{"n_layer": 14, "d_model": 256, "n_experts": 32, "experts_per_token": 2, "d_expert": 256, "d_shared_expert": 0, "activation": "gelu", "moe_layers": [0, 1, 2, 3, 4, 5, 6, 7, 8, 9, 10, 11, 12, 13], "router_score": "softmax", "normalize_top_k": false, "routed_scale": 4.0, "balance_loss": 0.00411, "balance_bias": false, "router_z_loss": 0.001, "init_std_router": 0.00883, "lr_router": 0.000751, "vocab_size": 17125, "norm": "layernorm", "norm_eps": 1e-05, "tie_embeddings": true, "optimizer": "soap_variant", "lr": 0.00682, "grad_clip": 2.0, "batch_tokens": 65536, "seq_len": 256, "train_tokens": 549100000, "steps": 8379, "dataset": "wikipedia_en"}
Below are experts of layer 2 (counted from 0) of a mixture-of-experts language model. Rows are named router (the router's row for the expert), down (a neuron's output weights, with its number) and show model dimensions 0-255. Each number is 500 + 50 x the weight over its row's rms, rounded and kept within 0 to 999. Numbers have three digits each.
After each expert's rows: a language model's description of what the expert responds to. This comes from a sample of Wikipedia text that the model never trained on.

# expert 4
router:463600520512547515510550429517453469533449639482611506406480526455580485539450472505480465518457543475472517498501398594471494569476399513497472538457460570398461499543525503447504502503471454517470462536555576557462544478452472534453586477514521443488510497516512473478475511592404478544439485546520555522512515517502576514439538517543455539432532488535573528631512439479469471581439502497476540483510541514549587491442503522521499479563579544492438543480645471505427515489480535581406537430433617533428422512489600520421506488513548527562645519500559433434534467468497516473519452569493508470537516524512454398588449579500499615489488532505430475526491401465500384393509512510550496432546468546532525484507603369489485490549509534529498454477536486514397518460437529
down0:505495523512524550468545365482481493498524450431473476471472426532518474495494407510483523473527460500501521550525502471558525628515526466570505551427534533493533511565457543426559546497619487485490448521568545453511466510505521485391594511479473515519492508426539518511523486480538634457583500516499537349524421605456458510475498483506501409425414571539498537522460517587485547509526458600523557518531460460444484404491526476521479426546451540484579581510529541505514489506569466529503472496512542413534535554621436439608425448449472537470492565503552416529500457524549466574423499487515534533463459447480490539471459390496417500585562456604569588461390479521449439511504503416524522568625412478548507487522392462550408506506542489501519522503461560500492604583495502
down1:425592509526530562498487539393479488460528538603451455504562470555542503460554518436437434511462567508477516468539565527475411457490550535518481484575439494545496593551471411389436542506462480487431465534464591461509510507537439456455469566458511472477546525559392442452556503414529462552520522493536472544538449546464582563538460415556559500486540518509455497500490541444600519506468625466461535528392433545558453539540458519523527514424449345598556516533492512472523523483418575454415503540532593445346545523557473583526503547581485518565419451499514449449486507525484584504547482518469563435519469570485448585463605455491468576554523540451439486448416504430484504487499436522416440494501521501503446505515513576567482487532501548465488459562589442506556470466545502
down2:491537519514560462661568503516557466527435486436446471514464514567537384436453535502531484563525471599430539478576437405466475464571526636473571525538390411476457499545572380483567494457535592451491477432511441518497467485494514563426494491557517604572444486500492502451541496427467466530482518533417533568449449498510484530501545515526432513540446547527455550532517486456511588532539439495529555508452552392552541550388527441497428392512512431516497482472489477583500577511460554491502516455432549531469494569511534536546589491608491532476483511485533550492462445466561477443532513435551471510541506449449424496505440440485481519441524468492448509455523481434566469511495502555531453461466383581494514468445535514558503417537603388510365529430595527528502513530486547
down3:424558470519571454483468431436541562550558508507500477510512430475489485577547542481526448543489503514554547482468504475423532477591469496494467477410564448583509507629488529388446459511424602482459480560501623498415475544540495576448515491515442504492588479495532605431435554502517492511527512460472439509542481469546537473516580489519343549525550373532542549561526435568479511479458519553530492373549584511431533489541425428517496502522410568546561432445539502629540514399526495436562460450526518521474460542546444583468532480472608521469531464507520539452492512449413562508490511530515551473527392500495499495544527546418533521565518482581574404582532460496584530442506504454423576512528553559532547481525465559483474539483554549481491385446462534542493539542511528
down4:400506480501550452595436519495545470427521496448420534484471489514495485415456468492454583463583471463530538493485400471487499535460529578463537425514464534478532482519518504462499612400458623509494489527460502441470441569540518488474505593396564469567579508565483566515483518524475542489578553524524559425528436427482455546484442496515545540483557490514467465475428537517492473468556494583552478538475495500441519469514481492469513457478435373455540444494493522589463529489475592518515575479587481500522463461534444483592436465515522528586486489664421505447522518471472546619472471460445468568598417489472471503488512378518474528541477382487563456467370578494544430558419508534480515399554593519509466455549487454628463450499470504542465511489544509539447500590588487
down5:460450599495435567539440524449520468461463517454405522492444543533504552597522563521599407536493542487510606540439491557448450515474514495495589548443491546524509470582503484531552478493479491578546548502549486437608553499466492471439494427560386497394459543489549511501499542551548481496554564431544506493426497457467524600416540469595460435510494538511469453457570542472497536450494462476578563458490502491409506497445550513428475416428482537542520466493524458543466559538441487508385473545444529444462418552545540422526544490404467519518514499587515519475567442557433422560434511449510543617583478468489446466481384503585503450511516477488570576551520486620471383524502471538523359565515501515476514510502440467546517557558537497441478437463467442505435550564484426
down6:412405551576472541529485506436531522447467560436480542509423535463474508532438518448519585409485525506521402465441620564551489493545502493457444474488495486462535456477463496480439543489542533444484455357415529614451472523576521549458473482506455507548480461519582572496540591429487524482640554441518494469470467497608504431468484439541503495429465559469524537471549511544509523491533520528493486475555388574528519426528546491442580486520468447573505487494480600511483447465529521488524493581505511547462508514482449536507492471471473489464474548436491363551545538648541476433465489539455499529557496556549443401486407491551500467466412470531408549460407550496526381489427536513510438471460509529569476531452456407435601550549557466520474478489472486481440446537470354
down7:546526537517476523495494532551545513550487488557471503520553428468441571470444543473585559560551518440395450496523571540457520457580510563534472512438456496587473496424499572522465491535510562529470421409547506550506492476532510490565436538446504497534570571424537534441455455493626537427421479546432522485486493567568573511486517441510435406469560485525420532492422539486540382460575483579550456531521484388429435428551506495504545427545521476478625499515460482530585532508524506460558527503518476480434552474393448508526566406536565498539444523474528566493417490438483442503439566537497590482478498536540525618425519552437567467386376489496504504420451515488425522480506454509467502581482553450484488578465532504532552581472478484449517439489494558471577576534624441
It responds to: Apostrophes and word endings. Apostrophes in possessives and contractions, such as Women's, Liu's, We'll, plus final pieces of foreign names like Klagen-f-urter.

# expert 28
router:451473534517493468519552547527522542483482565499563453489494454422572491560384419432442483509529433449453431563553493519503451556561395451463457561509551498481562471557520594502543453523449658523500461451470517550472512469478475456577527425505516485476508527473633502421515555563506525540429472519464602509438529448534495506522583502503514476439482451499544563500555480470573453527548442526541456400531475567509584496501556485503489378572563531471496538536471338506500532554516470513430617501446552543414440542396618444477522476509474572580524507536539466453492549455471477475541523536535518445468525536472498406496408466519484482437505487564492493492461491505516401482521499505541455469538517499358548475525537438552440418580437527568499469614554513473373465523495533
down1:501542573565494373465542575469505479447504392472523594541510566522515391500619435409537477481538473428532509548428550519548535449452519519501491596491516523593501452499498616497531497568434443508498460477521563450569505492494574474528562606428499556497486434532589519431549483543469505479517481395466454449511526434523561444540578503540442534471443589487480498342528625485493552522459419496469426543522453493466507516534461461387465459519590422553519442443560513467552558500483459479516496480459522420452476528614495470490506434457549416483574491445488517509509572413457551614506489459458519520543438478494522538521494516455419463490553478406505459410485463515437505530447471510442477586549480539542529481493477507453422504529518496519534513402505562472512535459509643
down2:415524437527585505553535452530476484517495586522507467501408528513581565544547427635528488560467559402437508444520394482469521597522432402646560518401498552617592538468413515534537528572538493458577491462515486555538545492538499459515450492503497480429493570499563511549445496511455436469506494439399521529460580582501470537505498483509532454465522460468484448441441573528502465536527443499473602409492420449430466525528533444529586549587407498465500546405473477545394558480536560476526412497592517555469556496525465562464529448527512512488495508584587559627495465469549497482482498552393490565591544513528418527545512596473492453599511528512503513513507532508496531491572517607481472527499525456538482428477511497531562558552498502498485522475444529504546440531478559
down3:528501455466549521475528544477451399556529514456433491484548566505474519584425470531532527512561439539495549578456488515518451468565604508482544467446526536487537481498462405459484581559403437425454567495528568461514554502502516548538480511501540508459454474483485565566561489509464588476482470520587493564474434522563523489486443473521451389545475439464560475540417511496459515388481528477399438549592514504557482482560518613461454526473486488522549535523516540548513571567456509427528523489465528492429474452618500566414522554479442577499496472481483485444549540557480621478409407459561440500452405459442581483545537552487423449501594437557506587384604522393571417486551512524557544470489487428549474562476518563451447573543471479484519516477496587608456500548570527
down4:554534461530527462449551572494563468548497517429553568467497545454432507451564449533453529564470511558519526562467516484470426497580606507444565557490410551548508444459430527484590519588529494535518434550564531514549518445485508533537516531399435493527502459485538488507506525474579497550589529483520557515487520490503441531502552545549468505499500456513474468489437509501585489476428512464503456439520415507530511562498469508433485576512607508467544467537495532474544424416586548422520473484524554422420530433475555501487412460504562505531510451451470413542513478608448568553517527566566468577629494439521415450535560455504568398519419479460472580490513353640486660597505509486507451541495595476478515540519469484523553516460595532560382518490542543469437475465538564
down5:520519542477488524484515589510457494503418618449471510514482513466503522529518502481374512487556523501516447475480369556517499558410426544516503503470431519503459429516503445479498526513506554440489531579511525502449557553424578474424447523508495455434537407491440547482448469509528441471567476517569510504447492490516592405524435665524444488456505540438449521572452639481476502461438422555602461490529508565454420474565401434426503488555457614425437624490551506435489493536466518463466519547530475484521560481417511586478490507547513566616464571476462524578498428610535552547583443576381449503492486509546483484490558465388515450471498435471489544589610491500451510539544492476438515473567500472511536462547514535507535513507439486512443466502463437574446523507466484
down6:486502475430489446545504500507502536483546459458633473543482514472469444445461497521568355562437579417445508480484512482574579541457611645545481449578450491614513469394569544486471458482570527578484559487547561515527422579479581435407525481500483448540571460534508522507542520452530457538520543555533498486565582437494474460565556508480460571457581576440406484500527472504492461508516548450434487497414519470528548434550528557520486449539466495458568553539475501490522557532497486525435463570530471440560518518573432569515505468487567488565515571434526543513482468470565426627522523466536554578484420494536504483539558553515484424538522495490537443526536557419478568583573563497497436569443494419533582456469471491443411547522377597551506533531456481478539493458495555
down7:535370552453457519544477498483428434446511513479504515506548530527424382561396495569492463545557401590522435513419414403474467467471510542491520536521495562497499498522509500444444544517506525506509479452579431535531490444430476489547548608419597440470418447544499498498417553495474552536454516474549574480417479403485483529533556497492486498580482474533452487547542500546535521430451476570548540540482529556557445536537561628541432551565469502413543522537550488438603411527366527483424477536419466505453392529445502506515536634620501446474498484467528573549557554477516546482524492479481448542491602455452532610494527538446537431492483499517465488503551592499496435561520457562477520434605502531536479503520453541499498536519542587433488493447531428472467576504526535
down8:443544461557488509618519458565509516473579510451573450503491533494521501455523486534414481459524479506576520437415488496525510540502515510491563590604465540464435503569500509489469497620535512601378475440414471502504500581443595547603490468560590500535503493484506524584514511527526473591449488456593608493559476440481449456492463472447547572576454445445534496512551525484564484519564529573490546556486422546472484615507513574492472481447429505564529501438525487582461472385422487546544505468478526494625516548455425513492464470528510499402397445436504520492501427520471448458435421472436574488475480468565484513535544515514491523484507489488563437429524470473530557515628428456536491555493410495554478447416433490540396554537584432505488531512405465436473437489447562
It responds to: Sentence-opening function words. Words that begin sentences or clauses, such as However, According, The, In, that, which, who, usually after a period or comma.

# expert 15
router:361557540491533440467488483551433534384513509537451508510592575468528455522483571508339526472529513523451521579478479552517507565474478409554525509455634479476461495560503519495517623468463455545485493405496543570479501484497477457506502480499497499506509531512497504526415540566444446499478590539517476474394520507525479464419519529564456470462493486650577514488479484437548439564450507453512584478472565506494595469467486552524383511469493493481596496428506492430447493531544514512480542535489571487439472541445492550531530512487464517563567508504593508491619507449497481446596524484483577384522558486476477458533433470531437443545350557538468500476453465382485377516386511576550444460514463479549486462509556439478482491578458529538484493512554574525468430481405523
down2:485597517544425542548466555499554526480561494504547557452554524483507510471531512482554535558393591547526526518535534485531470600596480494570519563466481447468490431565527474451510531545422454532539579518551425498542558561516453516629517535535527538586500527539590451497513497483456523488552484391586487539505493506468487493454525522528544501410495584546555543556491606555543486568495576504479466564501555506515494513553429546604594586432570506553547577573546557548557540512566465491463542600510497562464492501504457582539595573557613521491480476495479578382511542545535554547540508489519567585507424480525497481496522500487554528498450489533525563530491549471515583467561493516605501514476479518512542669564486418482458540466553563559508536561528429497589534390544583
down3:440520463483528551502477465423468519465502488400557513433476374483571559543556495517461447524487509493480530432567528479501445469431485501491503485439552493535411471561457598469490472553355470506472521426500524487439494524560535524413463427508526503556375556478510489504417526496514516503477444473412489439522516459514532472558412494489514538533448562414428533401466436478480488464528408507427423540508467506536463461416443514499444516427490462473489504581436426468582482490490394534498462441484486503535481478468511531474582505512514489476658483499564504463437415457442483552464427445391478516414463390469451541468539496446525528573530492418566476416518456424527497414467429459514481576468572484517454526434381391558448478433501459473456483521505555342499512488534542
down4:432458529432451455573527486510488538434458370516539503489373493472463596409457591539422515455429452503456425440463418522527524427431516504467529501527487487485521451479429426533514480455474547505576485437467425451544472528543490524531513444522476436442525509469435534429474504535532485502459527451479523605515507519491434483572459507600496568481433426523623528420563479456445434489496487506480510430488456555487461596492402561570456538462528411512549441486553467588525420502521480485479467493536491510489384493507499501493555447506438385531498502424503532486526476510415497458519463517520485542460460516574563533456541467540457482580503495480528519500521444405393570465528458453444623478412469503578445398445438519494520503440532496367536541401494501561542353447463465
down5:568449442490565407466443437605484478478501571438522566526492426474431489538445543474521534499492432510462501475472508439505486491417475485539544531440529622551569486467546514521550521402486536428489525405565506493497542476495539485549581479560522495596462539541472482533433511436562574534533547481545508501576399539544505514482541499502367468483507555553435475394532495474528471569482463437509508502574460546469529472454513390524508523441540437396439407396563553517470459394437490467530501403417540464428536478581488467469436560515498503499517485530535528500537558485510552535493563519528533402440498402489410479488425504422529421531442452501482577502480536533545487545504510440529456379478523503574621471585484481459532502484493571522490342552429483419523529530571443
down6:542484562499500566537445536422455477597526488479519560517453507613515578477529550522528488540467523421527467487538578515431569384471489512529611485512440571583572379487502503515464556493461560502509516445470584355457508465453482478442593523505377428469553460527524494552524515423416416501578560551428634483590585521490580381537467549472507526366538451554516524480540452558523441429550494505552450433467464478467506533505498493543478466418460500533483452476532526541495580542519565570506504519447456537501490528581482416484467571504521470530366427518454527544386442514518498521496557552500517550511477521518468541511484523523322514532509503591513470459510509509473562489477489448487475523489467392512526542537468516473520494363536495517542468487517468484480479466565485
down7:557573551446573643494448495517516587484553515390481592524539502438513528529528530563447488518580562516511535513386537544485498422469456510440578547607462565593523588528609492416494576459497559485512520517488439581576481510528493562557498546499485471456535487487513534533495454468515483452554537529566552526485465459480502439463515506529503402440508461620512448506460517577437513619468584475562521508516421485426447556508535541434486513539498494490501621444431547527577479465585475512491497467604582408515505481405457501548437528507447482554494532486572568495440535518446433519495611522442557513486450543593480514444593532575461567522484502434499520549478565438462445557527590520562575486542492460504487568501520564460534507532546526575511525507460464395472433411507530
down8:460511462547502456562481519464537549504404543482404546441430496433497582528498494504442593503529427409567505507484502521533574426487405451503589578503449537512522532416537453493528459513483508459439420462608570573468443536560498568419534489426562531593519514477446597498502400480527475472521466490519488409421459535467455571455545560535455567495551568418462411536534379624511436478483574493529454434419481530635487419469476488528534567494437470440455545473513510489482625532484537453465517560475503434506468485535504558482548467372496440474473460531493507460517460486427513498587519472525520574432522483527489554536551587474531502547488453468514449548529528534577555536433568538428414469467509528479527538448422498562479544480428456566527543539548501546539536619506544
down9:467409455622447529505517444519540531541434539495526459546546486527450409511518463466467550468519509513385405538445552604493550468392423565426444451441469557500524515514450512448456479503496449494485498542597551421435471489453541507519449444451426447400582522479583571507513482498565577544556483540480564619467519551485484443415585581552386465512500405482489552503598515487540496457494463542454543481531523549451442439536575449476530421465557402500489546464466518553486628466502493527529525455466435586466471415491478478610425474529476525563541432451467492466469470438498566515480465557456520527517454474497546473577513417505550481568462479506428458477581472520538512444514520459467497590398466476480517453460509433521432520523512499508520326579461450496535529512531472
It responds to: Closing brackets, list punctuation. Closing parentheses, line breaks, colons and dashes ending infobox or list fields, such as ) before a line break, Born:.

# expert 31
router:449420563532540453503501434527503504481517535563529492455497565472554502433460461436437531521534516465437444545427488526516479579524448536520462526442553617447480521515538521466522493496457494623465376487562503534472579405428404504564572488539537483530567507508573530480432566624467553503485521561485573526451520478478532615454535561533510464470568484520524543477643459491578461541527568508526538478381595457525593531422519526501422499569540558497477500503532500504374501466490445572498492496430550629463501491450477376541535467490373555520559608471514492475521498490532410473548499589404510478471487528570469440528436537499506534531476565526428476465422426483507446494492473536526505463534503495497485452500566423613467475571528521580468401527474553505444458451479504
down0:517392555550492449526471536465582527496566450468509535510517450452526449454507505514509482615492569520505542502633562347455497450568462485539501501494493563486521481521495539486518494483560563645570573485538499519566545506467414563449456547446524478516457488435508536444610544539562520438529546527561556481479541434611515534388518421464595492534477487574425473451478556467528521491528616608477460458498534538554454546501493432514418479584519460513524374481647535491500526492506509503544511477513517537524471419396536515520467493554515479519522474491444596487480441568580501507569565595460496500569481498481495505486493542445551564552510505592517559568458509460561545465563503583394464542487486525465420545497522522466498552458496435594412433555482520568459438461491555
down1:558472479539474384506510469517519488427533552510522520481566588419471524468461550498517585504464571497424539435466557491485523439401541587482519539523545529556553468585514454535536500438526593487428405482554474551543562493499445497472488439536526460488443460527580524512506506470604505408463498549504585407518500449416523528506450413443534522449537516527489614532525440435501504454451499505623525621413479476466535581514490432525493425477547409503491462475431459469409554557509500525570614468457467580539416539510471440515421521526510510517541605498520526376548447568361452535458510540541426534540499430372446527499543558459524578447504508423414432506526488522429506452537461542451445479523490489429555464504556525522542524459509571529550526573432470518476469494467469
down2:445432497516511468495458513479504491556485525386452492444525533517468465528530520588475605489559516425412516474454513495458410474538458615531447422533503437566444492555474539387528628464517443579542481484507529439420459597471506507541457496551499465450517411427554565485570539461490451538469501507494476534478516590417565523570463515574532562512510427501600499491537575416491526449498483392430484514521488475534498513474511464411503431515494522519533506361449542443541471582516441505457455545615523461553381508484463507570471469485504466497467586466530513547502528584539502468450478428490472564580465504536479444445570532484490508424389510477527522484491460471528463514474491446577403461510445450502579395549493504413426491466515520574593528630611541482497500552430517
down3:474473477489410581559526581480570481559482566423479400457505480484421523500494493538450549481562416529497527437475541529497504434506581551537545486489460465488413517475433490497635471557506460486492593554413550370528508430511608493507520434561413556561502493515482442468443448487561518524472596534619448478481556461421451517470464523490418434467432480496487439513532505481542577467546505538422536412452427528511452407518483498522443547533470430492474486573467474495531512468469541299492471548605589548468485488490532506511482506579465577544464555448559473535541550449525524530514538472497462521420484453581464490432501501470420455481499497390527471552536492489632471482557422504514517505455396430441452464541416526494470483459473547458445467418563502488492525562538438
down4:508476453578503386588441498538624439551438483546476575510499469497449455568450488493491502488485522628496542451475540572532519532559518456520574442527408518454588542506425450524467491457423535521463540509492455425571591593428456506492519491497470543507529541464521509527501494478476519443472453551461517541433455427486568414499417580564491468533499483397566571523641444470451485455421482511420586508439547531453538444491528440475442456451492490556554462486481508456493488498511548425511466553514457485488526546487508394532420493467461509384508478491475488496511456470572574492525525295620489414477534513440478463498521490541536446474445520564564530495436473464564500545413504429520408529524567543501443488547571530513533514480507430514540459511471451391577463445403538
down5:506549454469489555502541497523507486540564509495468501528396453437487439469492530615614596566447521513472431540475442450503442508475556491522446443441556583466520541425447569448402539479545596517498508468497535473527459448481577476438505507521492561455360509441490473486442494543422534459483429482536460404532646503497594428484507512494538536535534526534505476377554578462422548521470517467491424534456535431445528465379539502426550510589512426515439375484539561503435444435508504564480427579526486496392414497448537543530572494515571548508462564505485514407414452508501541537551482470546441536438461576535429523477488509502515587519475434561411603471457448473522535503497499549509488469481446551522483509608477501584474468571482442575539455520465488547420518500490505
down6:582491507582423531471582420470479410508445499473512463513490478582479502406488458464555513521517435472517446489468535646438488458603553558457487455533537509472514526535544461453490441473551556541632442477489459559517608530494503492607561544483550441546493497490523499548508512537523425368536472617547507503470530468492520511445351497505458557491432463509503493507470453547481425369541481579465482485427491443454432473413544544476484399477502551551500352561507507551515488482559439490502504567494419516538549536549430476514541513446489464461485499530466475519446505557547515463444506463609443467480390400505451546478486552462432473551550555511569494461471563477494524443526496503535509435454547408487620474510531470575505437506455403450555432486424534482488524582557548
down7:556519435444490491495566443534457564377609488504447505542543540516452543467608550496463628501543494526486509579558582526497450477520506483405483524518436503510525458531493604533480495515551460445497518576483529577480594518552462521524473474547514526452516465547480483473508621502485492531494563490560512513478544471511527539560443445526470487534431520522436460521496574502590427450454455477578491568442524523572470497476431492520477503484533511480433468475414465461638401546555549450517375445559477472412499517560522534446525501416544597491455516498457421511476514464456325562499534473537516546460418426429503432471440446506473389559460392448479463474508586552489515435526547462571519594412419527555485457476540514517492474449482405484518493504508553403528415524497575
It responds to: Coordinating conjunctions. The conjunctions and, or, but, and the connectors &, slash and semicolon that join list items, names and clauses, as in "Research & Clinical Trials".

# expert 0
router:478521530460442443529619499491555537476471559536499480559520484472604461511414531411459512540505482510467487487536450489460383585465541411564468506483483504464488487499533500469440476510477536503467518476441461514468542436473467538430585456477475497483498519547682534509562541539521484546453563528481439548454516450486596567467554616568460503398602498472496505547499423474647507559542498494519538596468553462524593484374550567500473456546567540501400506564543408574493543442471470504340559487493531557507494470459499510481546466532490543530422444565512432481495462431556423490463502512477596481434528535460509499580464484595494535417467556462414504547500450510502467452498494573493536469607492475482535451533556464513494480487415496584593415503568587512505513513465575
down1:488534427472451482461430433427490509555518499533499514469467475496533541555559592464482515502548467530425553578543557497415485504532512556515523561473473447534581460484485551499456545530480540496560548546674453419506420520643522535539515480511408579452485484524485421549470504553490473591527539453551462584390457552458533470474512484551512572493403468512400484508443458489529485486522536420461475512497537460451435466443461440462543476441508482501391479514519545467446562526613462496423522579545454446359497485533457607625565521482489525506557535469509479541543477505480453520463503426458553407488514477435502524491524549438601498541561522489562523505540589539552541585477488460494480583532574491383413532436608493522515442445433482478587436529542447412522489521495513
down2:581552643469453497488489497495508527516549487496599485589538549456491517517473569583510533505457577509584554531487499538494534457498532523464569647502527444560569468579583527517489625555523539611511479531490603433578525494553556570505511468559504526483447590563509569577494568506517491509484543513361509578465555505522584569573485571527528507523552500552534508619469522534544452564526480488524537537481499570440565506436558493531461496522463489463470486578521401500541526548519468438541497498470425517542547461553573465523532540475436511486497501571454487474445540412499523534593486420543479508548446570463588567496545605490580546542499427562483452582540466588497532556495515474484476540460616492576487485563566457565549498442522468515549493475514534405606575483573528
down3:488549450478475579465490526354454497455551501402523464438494476495465529478524465491480492534494365609517451450551463481461430482529410512486595485457511533510533546559520452500508456503433552583517489481440542463476403610473510490543544430528465515407556562505476541543530429496493552532517474381479539541447581498474461548392454563376492464488554540558491589489475530462465530520500435454513488540498379495491449435573466507535512417574479468473557531510527485469518435488515476506544508498436469464561386541460501536516459558429501496553487473488473427377429449521417564364389482460468513423415500551498499615522576442430465400525577514503446492454518442503487526458511530451498519539435515461446413460542515526510506608478428509487494463496509556555433579458546465
down4:550567507510420492585434542511453455627516506528597580544532501435490514432519474587498572533547514645518476589555517579494531485446474492516583541527541482494495520543418456519517486600511504563555466531469540569512487618541418512440548553485550451495533470520487496510525433522458493448495477534511630488480542576522532591483481399515565462466487553489568527513490556492466485469470464532609476546515553524577431558526427457591460517473502550421445458572521529473567565494640523441500497560517467445455495504424517561580517506623505498644496462548480525580558532453507555521523433509495468614473473509563368521494505549419546469478458492519577542594505522519442575454518512542498526586529468450546509555486495481565531485483499531501557441536472415432469575493455498
down5:434465465453541506475469524423538496421526438502467502512464465530441480423472418527506504452532498558599532481488470457530545506471541530498452405524470450473491470491569515486463433570441521602475524531514428463452481524519589549441506511456510526496520559521452411588453493405417400501506584610525490506502564477554407489516568471545462530591509566438540353504510425530413566541549556434453450514539465516459509465436579536444491542573533491455457450473511479571421537496473505505530566519421491477532449458560527487487514602583470535592535510561428504441535587571523482616487537543474405449418589480544523486404513492490443468594486535495560523597409508492510427528454477493411496528507482443569415470541516482422581447534449520487490480545555444503491494452396603
down6:544441465482495495506562458431489564462451519525474521541532447543470541571588540525498412520488487419498573516532465524531490440441553414568562484525526454516532430453563394458562454531484594532457448568510513452483527470420473460482443511409457574432462380574521491415462514530453380452487575548564500587530573447519523519448500500549534488530450589385608454540430466481487524504553542449482465528393470465448505440437544466495533553461391578487482372437460509547536409573451499480508443571531446520564495496508548500553498497426493487557536414457489546534448505538432455480527495507403466512546527435539438430471563468460565426541540472529503445488476533563485418476575497440499577504412455459513523429509574533527473612484521429460539537500412520472466413520526450
down7:464548502461513581555485450513459577521541554498471486520538529503432481524562518514489445383538558500510568512521474460450497476538581433506468446529521627490507533550481440545458455513432512561575500455514535546538573553496522499557503509521504496517498514468499569493540551513486523463488516518559470463527419516505485563528490444490441503548543530475492508523486571470458563456393513512469508500520519474435471549522437437615593470543535466505488595542524514553509488482488500519449593484411531396505498474597503490490450560398457496473480519566481419449538461567491548491595525551640579444510388562406421508576587502490455507485377491372616445500525586497527562487528481525555584506445429566476583474471440533516488571500519533437524329530581446499434388540563566
down8:491530579522492525472463476399475460524514509521477529517538516563443508518457520543488475521504602488519549566462457480481605398523547521561570535464450422554592375449520526529519573510456517607517396412481491425574413486499520460456471576445478523446446451515492525489479467437466618561544442457469434535498527514474526591473468510386480468579533560503447504430466483602552463555428497507485462568566484483538452479380574464533491503477525563459424489582571465501570591477422449482487500547496539439508555344423524477551468536480503445466554520539488500470553509504514511497517438422443499524533520425506540517492536551441451440475442386445532455463548457540423483521523463573542416583435494592512440453501534564502495511365524487460499522505496524452465498588611504
It responds to: Auxiliaries and pronouns. Auxiliary, modal and copular verbs plus subject pronouns in running prose, such as was, is, cannot, had, he, also.

# expert 26
router:449437488485469437568528512543503455508528583624669490475502603468541419530501516453456453535437469432520517506510469535513501655518430499509424550471581534515498448560506543483548532526444557664473439415467606567480567466455408486480566490455469493506489536567543569522421492543494525507402512530441462536437523498546587578430465505551540484483532483527501525481534433471486522525530509474500471555504456550545580432472584470569511491499527521407493538427514407453445477476525503534466463432519536463465438527420492419485539412443490504576548434508519548421528490488506503406562512574414510482455522506503452342557433565559464509494436498564407545528460468533457454549476525583506409541524487539533482479521507464450521514534505520448478482463561505564482390477469583
down6:539441436421349478468497474536464417566482518498468492454482536561501479482471518549459533537484498560518419496520432440447481453407521488538492500492543460481461480394501461488572446486461459494444514424498498439392517483426463514488480496471554522497413493619490465517476431549488523550476395467389487485468549535553456463509451499415597448499483480506581531473455520507594506564478497422425505512551417462518410460523469503520453487482451460471462498493490497486469603547446522480479538511537399365457556502452480474446483416449491372453486473448428429529442495508496595478440469541486426416498473477410550493472412473566537488530472469424585440527542469551461517512446550514466540500500517506479447443491414555399437372558489533568419502416435482426483391520444591
down7:495463534486487516463525547540472487534494504532603491569525607455500506432491528656521449455440435510573503481475449408485455500498509532478527481503553382577481497547496440481439452567544501470451534450521535506470568563524518519467475545385456495468561497565499471652529449565438474625476451478481429552457478492483396481524448484522500506474475527536515412491529580513496538601527493512529525479528481405405560570591500503459490368499524505484476545482546467414541421601415516507404447473480602411552532474479421510501521492556438535530578486497477534593512551519499547445542490526457544496532405459442558458524516472409485516451607393421447531470586521476486505541512426531567499489454484483537555594545428453567509417528496460412456491510523521402516506494492556
down8:522441462469562508587403497438524484482554482425410603528464451535510557543536455541408514481564531447553457578473503463490442502494519496535514412520483502534459474502492533526470516431525505515555529469490536474586453533490534505448427486512456432593511505486479415477422410522502522428599494485525551450455556532532428536548504481508509539541488561525594425593408556689437436481373470559541488474494482491463461535465462569566376515548442530549543510538460551489553495563537447534412519441442512561548494544538519576552549421534560426350496461539481450506546447474516533416533467553523474537502555544476492462538509506469479558471563423555517440570460549506437478518461485471356417475537513542522479416392523513529584509550521487497575580554475517527465535525551504
down9:461563502392450545520526577477471575577620511493560537470445393518439562533535615504462526524492489525456571538424499477563430514489502569535613411516448514514530417467498518466428440487649491557465486464521633545506418462444482512542466491432483454526493434487453531569443460470484576535541496516489462537450522516512476418513461451504467560502492489508513553489533624452486499480598518494582467459543471522534505433445532407488538381502502479580542465491507491451484597481505502485508539518544554476556518482535524494467541565539518513504511531524471488477546446485536532546480467468571522510499525502514408499442457450569470448549477420512534605476637512620536605431473509648472451554618394468566493462519538485498427525412515554520479451496462540485522528435468418
down10:519456479540501444557486420400483474623462566578475520512512608624485480540464537490557578514537536564374429578460494550554512480455535612520490512490469491552465488487531421402537556553514487557429465551519524493524597534503500422496478456551425495492429508538545514530477519422511593477549516413555519444570550529539538507454543544575578480493498421405527445543484603478532480504502572552492400429456462494515451544513489507487509569468509402419509435419536539434468500476536503520508578531444535529508497477521437529465509518483463501428478564500440602464494411533563509485503535536548528576374492510463500484572563528424494499504345512557489492543441546532517442580561441459544515503505540508525510528538474526453498456505501611583462544533402510610438592495515450
down11:504494468550587472463484601441411467437495524483605537472497499547433517488504439518497553540530550517390467548509591520514434468530441439565483551527561566467481467561503513456477488432453464509549508541538546570474575517507402530408498473585485472476539496573534550601550375465455486511435505516495566398391413536470482471573398561446500480527528543466442475544557456471544453425514500549561469491501611495485509535489487572433467574512520541497515442444523439531472581479546517440430458526474399482563442493505571532502427520458522478558426495546477516487448532467503510419509560435466514477560611483444529425435532434579517435569496543575495506519577540523440489411602454480590539477521597506510657505474540528526482490559492545538422509510423526521547451428438526
down12:559542569418477476531499550523514431550481512588534603504503490533475491622448590551471477542459492403566472447584512495531513446539486484469463471459547499510535472479456455437516446497533500499587439441418570486539478546478539548407589546494474474579429465548506495559511462502499443514569533520524528509386550444517402505468421443500558504567534462394513581378422528481490508476566574519508533493472430614456524461501494515510446468506434536504482487469535471595461655555461439535583585549545534489489529502481497525497514506474496577529499554509454430413525538499522549399467448501619397481576491532466475583555509528470550431457476510481510623496474545507569595482521459468575507510478505424522419548500511471556541571525457457538597455431535415566535418476532545
down13:478482439387487492548471469534508451575540431585602470434484457438492417480523439392529519513450579516453487525518516557527503479466474522487431497534545511489443517412498511460490471498490506443490493584573543518463486541468501408488539588424496469390493546495598564508459451491541503500448428458531495537456561455507507519501459615540485563505532557557461469386402467382538460536504498485458591455566583474476528435499502487477646523412494478406555507485510542472509550451419503492463597549507447464539478521511455478498457516524439523496478381504512428546392523497621421550455461403517470429520487459545420559564408427498538500510478444512527492581398511487549501517451580405547441503493392407504523504542460515495470496490389448529495518525544565489517404467504479
It responds to: Line breaks in lists. Line breaks, row-starting pipes and semicolons ending table rows, list items and section headings, especially in award and results tables.